Weights of a small mixture-of-experts language model, trained from scratch on English Wikipedia.
Size: 8 layers, width 640, 54M parameters.
Below are experts of layer 2 (counted from 0) of a mixture-of-experts language model. Rows are named router (the router's row for the expert) and show model dimensions 0-31. Each number is 500 + 50 x the weight over its row's rms, rounded and kept within 0 to 999. Numbers have three digits each.
Before each expert's rows: "mostly gets" lists some tokens that are sent to it at least half of the time; "gets" lists some tokens that make up at least twice as much of what it gets as of all text. This comes from a sample of Wikipedia text that the model never trained on. Tokens count by the router's weight.

# expert 23
mostly gets: " | ", " |  | ", "l", ") | ", " had", " has"
gets: " | ", "; ", "l", " |  | ", "% | ", ") | "
router:599390449521525518516382440501550466547427563528476448530534512430409524512442499477542520358595

# expert 9
mostly gets: " and", ", and", " for", " A", "b", " for the"
gets: " and", " for", ", and", " A", "r", "A"
router:509454446400568393545508443511537447513488522518559432497523563485519474587574466497497446466633

# expert 51
mostly gets: "d", " \"", " N", " St", " st", "% | "
gets: "d", " st", "$", " '", " “", " wh"
router:514469498461523474530526473500478461419481459405500569443514517382492519558556514481558462511457

# expert 17
mostly gets: " |  |", ";", "an", ");", "016", "013"
gets: "an", ";", "ade", ");", "013", "009"
router:598443506449564553569503497511543529497468520569499527486526494638424497518484521554403499465499

# expert 60
mostly gets: ",", ", ", ", the", " L", "),", ", a"
gets: ",", ", ", ", the", "s,", " l", "a,"
router:490515478473489474473511545512510532471501536530450542557384457540489492532507525577496476573549

# expert 4
mostly gets: " a", " an", " also", " new", " film", " to be"
gets: " a", " special", "ark", " still", " single", " mass"
router:468522606583409501504496426505539537531476541559475594591422514488471516516447465516489504491400

# expert 34
mostly gets: ".", "s.", ").", " two", "\".", "S."
gets: ".", "s.", ").", " two", " three", "a."
router:374360484526516481498390457547543502553434530457494535511444518460587521620506533502420589534499

# expert 31
mostly gets: " f", "ide", " r", " name", " line", " game"
gets: " f", "ide", " name", " set", " car", " named"
router:466556409400542513555554462379454533487509502415495580541510458460467437417525509515535523454549

# expert 40
mostly gets: "es", "av", "é", " un", " h", "qu"
gets: "es", "é", "av", " un", "qu", " Un"
router:455584534536497563447583494489487499471564570465480448502526477530533515484470491539558515551507

# expert 43
mostly gets: "\n\n", "===", "==", "a", "u", " =="
gets: "\n\n", "a", "===", "==", "o", "===="
router:542493441446572473423448530503556479492565383515568460475513537630627431409466500483381512523482

# expert 24
mostly gets: " of", " of the", " by", " with", " In", " in"
gets: " of", " of the", " with", " of a", "s of", "ation of"
router:453511535558359405548523607476456453561507567552529486527527496403530431609574501515511534518513

# expert 44
mostly gets: "S.", " American", "016", "015", "025", " United States"
gets: "S.", " American", " United States", "ian", " British", " French"
router:496493494605439602485559557534492560563491409515436458535448560489510573470457493471520603404486

# expert 42
mostly gets: ", and", " and", " He", " and the", ", which", " which"
gets: " also", ", which", "n", " that", "al", " He"
router:520541555472467533479486480473560463423496458586487531476421479491519455512420500560468491574423

# expert 0
mostly gets: "in", "en", "on", "ur", "z", " at"
gets: "in", "en", "on", " at", "et", "v"
router:476401507484589589521386514487532535521453458404481532620476565553610436547669505351501462519450

# expert 16
mostly gets: " c", " s", " t", " p", " b", " V"
gets: " s", " c", " g", " r", " t", " w"
router:505563480515513457525463415541501466453572401491582578493563484567572497439454455583469395477560

# expert 3
mostly gets: "'s", " In", " his", "ate", " their", " in"
gets: "'s", " In", "ate", "io", " all", " his"
router:538438496437451460549466436557506522578517412536510517427495524441560441449594455464567435492479

# expert 22
mostly gets: " d", "end", " over", " under", " v", " against"
gets: " d", "end", " under", " against", " became", " under the"
router:477535521593554535497481600588504534457549436530484451482438529559541483487437478553531553512475

# expert 20
mostly gets: "rom", " made", " found", "U", " con", " en"
gets: "rom", "U", " found", " met", "- List of", " Sim"
router:434509467409442586466383507455553449501510572402523503618503441587487523559509478467502602513456

# expert 59
mostly gets: "er", "T", "id", "k", "C", "S"
gets: "er", " R", "id", "S", "R", "C"
router:495549462541583582524576569529497507502533372533591507526565607502505483411493527539523505452565

# expert 48
mostly gets: " T", "T", "at", " D", "M", "B"
gets: " D", " T", "at", "T", "st", "D"
router:509503489467554495560548538560540563553475507528418526534547572463483501550515590515433494374401

# expert 5
mostly gets: "is", "us", "os", "og", "ec", "od"
gets: "us", "is", "os", "ec", "og", "ep"
router:469589533556501397510584584536423493539436543490442443546481490523508502445436510550415516497533

# expert 15
mostly gets: "),", ", a", " is a", ", which", "iv", "s,"
gets: "iv", "),", ", a", ", with", " with", "eth"
router:450529525561527392502436512487531570483580524540513452565454438599485523487532531616570497562570

# expert 27
mostly gets: " The", " the", "The", ", the", " his", " their"
gets: " The", "The", " the", ", the", "_{", "\\"
router:517487438577516393458587419448496406519473464434497451491414514565546452519464463469444546471479

# expert 1
mostly gets: "ey", "ok", "aw", " John", "uk", " William"
gets: "ok", "ey", " dis", " All", "und", "arm"
router:504535556535482474499492446465422594496545476499452573448518590528620490476549515469448507469422

# expert 45
mostly gets: " M", " L", "M", "L", "ac", " St"
gets: " L", "L", "ac", " St", " M", "M"
router:519417503456519435511461505545530527509468572556521475490604515568457499528536486426466516555521

# expert 61
mostly gets: " M", " K", " H", " P", " N", " W"
gets: " P", "N", " N", " E", " Ch", "ob"
router:464524487522490505519484595505453611454435394559486465571469470476499477477473426575452414468493

# expert 26
mostly gets: " by", "ing", " G", " from", " on", "ly"
gets: "ing", " by", " G", " on", "ly", " on the"
router:560513497437510514466591623539477471504553587555509486494580517529592503419596488427567520524460

# expert 46
mostly gets: "i", "ri", "ai", " An", "od", "ra"
gets: "i", "ri", "ai", " An", "az", "ran"
router:571535515503412587520555519560449525482510423455539527438481520624549452533498543538539453550561

# expert 35
mostly gets: ":", " New", " -", " North", ": C", ": N"
gets: ":", " New", " –", ": C", ": S", ": N"
router:511521459554550534480524368442431482558423580441571499559465492461549495475557446469487526601427

# expert 39
mostly gets: " one", "man", " this", "son", " This", "ton"
gets: "man", " one", " this", "ton", " This", "son"
router:491571505524463506538618556511554407518393480514457497505470441584457504581543498490449437556509

# expert 54
mostly gets: " C", " was", "ed", " were", " is", "ed the"
gets: " C", "ed", " to be", " Man", "ual", "ann"
router:381546521517430424502469571459479426529545476470498492456501537564508514481597468578528432478450

# expert 6
mostly gets: ": ", " De", " As", " /", " Se", " |  |  | "
gets: ": ", "1", " As", " gener", "ain", " as"
router:357459457558503606582520500510512500483505449534618476478431399520469464528511443511546388543558

# expert 30
mostly gets: " had", " has", "able", " have", " would", " League"
gets: " had", " has", "able", "ative", " have", "are"
router:541547465472494444555450507467495477521538476487514414473479514479449437550560465450455496477476

# expert 62
mostly gets: "\n", "\"", "\n\n", "\".", " ===", "\" |"
gets: "\n", "\"", " him", "|---|---|---|---|---|---|", "}", "Personal information"
router:510375498565547516509472486473558537484480448508517507450439512583527375499470561455402522499468

# expert 18
mostly gets: "el", "ard", "°", "′", " U", "ich"
gets: "el", "°", "ard", "′", " U", "ich"
router:501467565480499554461480475526455474503544469448492473435408495502587504495487508495415557469459

# expert 52
mostly gets: " (", " work", "\" (", " design", " system", " University"
gets: " (", "a (", "s (", "i (", ") (", "o ("
router:484529542541495555438382449420597520604467558506448518461526515489575512533568567521545616535540

# expert 29
mostly gets: "| ", " ", "|", " also", "  -", "|  |"
gets: " ", "| ", "|", ", including", " such as", " include"
router:476548466574535483484562516541606543471518594408442471451559509479445535504482418479490536512404

# expert 38
mostly gets: " p", " b", " B", " Ch", " Th", "9"
gets: " b", " Th", " [", " B", "by", "ss"
router:447538477410516529490486432580550565428485480514513562423508539504551428403459598501520530483565

# expert 13
mostly gets: " in", " Sh", "20", "23", "40", "ers"
gets: " in", "s", " sh", "ore", "ers", " later"
router:397459528487499480468476554559480464480464620467515499486566483455494539435562505473549519456466

# expert 50
mostly gets: " \"", " Ch", " it", " film", "\" (", " show"
gets: " \"", " film", " song", " album", " ch", "\" ("
router:444559542480551506435538474461477490585513542401564521608488510497563522553459521515559555556464

# expert 32
mostly gets: " that", " He", ", he", " and the", ", and", " it"
gets: " he", ", but", "(", ", he", " but", " that"
router:486472555557491486514463417450511564536500491468457512474444508468462499440470455512518515497514

# expert 25
mostly gets: "–", " in ", "- ", " and ", " to ", " In "
gets: "2", "–", "1", " in ", " In ", "In "
router:457450511536522619521540484496536439480462577370504361485526455522491446510483508459448556544579

# expert 2
mostly gets: " -", "28", " O", " October ", "O", " January "
gets: " O", " September ", " October ", " June ", " March ", " May "
router:521475492498558553440425567483424488419416500400487506456603499515538517508453606553518478527490

# expert 12
mostly gets: "y", "ol", " =", " as a", "ut", " $"
gets: "y", " =", "=", "ut", "ol", " $"
router:584541492445549377489436448557489544499419443538562510487463547448460488511532449438506484577475

# expert 11
mostly gets: "6", "5", "3", "0", "4", "7"
gets: "1", "0", "3", "2", "4", "5"
router:419462506524458490471472571522520449551362458488486509521466458570475533461485503466598591513420

# expert 10
mostly gets: " in the", " W", "w", "c", "ap", "op"
gets: " in the", "c", "ap", "op", "w", " (born "
router:492522509507572558459512591519511435504455550469497523575495526435548499466446477510535512476545

# expert 47
mostly gets: "ary", "ity", "ter", "ics", " home", " Prim"
gets: "ary", "ity", "ics", " home", "ter", " Mil"
router:482477469582478502468530484518524474488476522553503521457513475418488560500453575498452433427449

# expert 56
mostly gets: "-", "- ", ") | ", "|", "- C", "- M"
gets: "-", "- ", ") | ", "- C", "- B", "- M"
router:518457536483560517493502421478463613442562447479516409577548521459477455453560509482481504445493

# expert 37
mostly gets: " and", ")", " for", " S", ", and", " for the"
gets: ")", " S", "all", "ast", "ial", "ist"
router:521592523456539474551433389489525452409550558629481426466572492461491439491517446370480431440564

# expert 41
mostly gets: " |", " |  |", ") |", "ir", "'", " |  |  |"
gets: " |", " |  |", ") |", "ir", "'", " |  |  |"
router:576469496573491458543586656498585545524461407451599457527476518531563539577515525544506478485417

# expert 14
mostly gets: "; ", " f", " F", "F", " V", " St"
gets: " F", "F", "; ", " | F", " Port", " (F"
router:459418470505530490446491442539461576547505546507503398424597565453549521556577389452444436534514

# expert 7
mostly gets: " to", " of the", " is", " was", " from", " an"
gets: " to", " was", " is", " to the", " were", " are"
router:458443462494532452531472563523457447577460439540418503444536508570554478554510447465565505547502

# expert 19
mostly gets: "ic", "it", "m", "t", "ag", " Sh"
gets: "ic", "it", "m", "ag", "t", "f"
router:469505522508510486510455564486500469427454447449477486556546466536398541515510495512493513471507

# expert 57
mostly gets: "ation", "ations", " film", " form", " town", " public"
gets: "ation", "ations", "==See also==", " Rec", "ions", "==History=="
router:423416478539482382508402495438416489424475586450486479472416424460399522507514503499510558567437

# expert 63
mostly gets: " N", "ad", " w", " V", " Ch", " Ar"
gets: "ad", " tr", " Tr", " Pr", " Ar", " Tom"
router:554455528377484438510527534553444460470542504438512490544563478526487574592417539465554398429493

# expert 58
mostly gets: "E", " E", " played", " began", " used", " had"
gets: "E", "pr", " used", " held", " even", " (E"
router:464463482454485549556545472505478580421516508453514510523493409420361574542519441429467396509605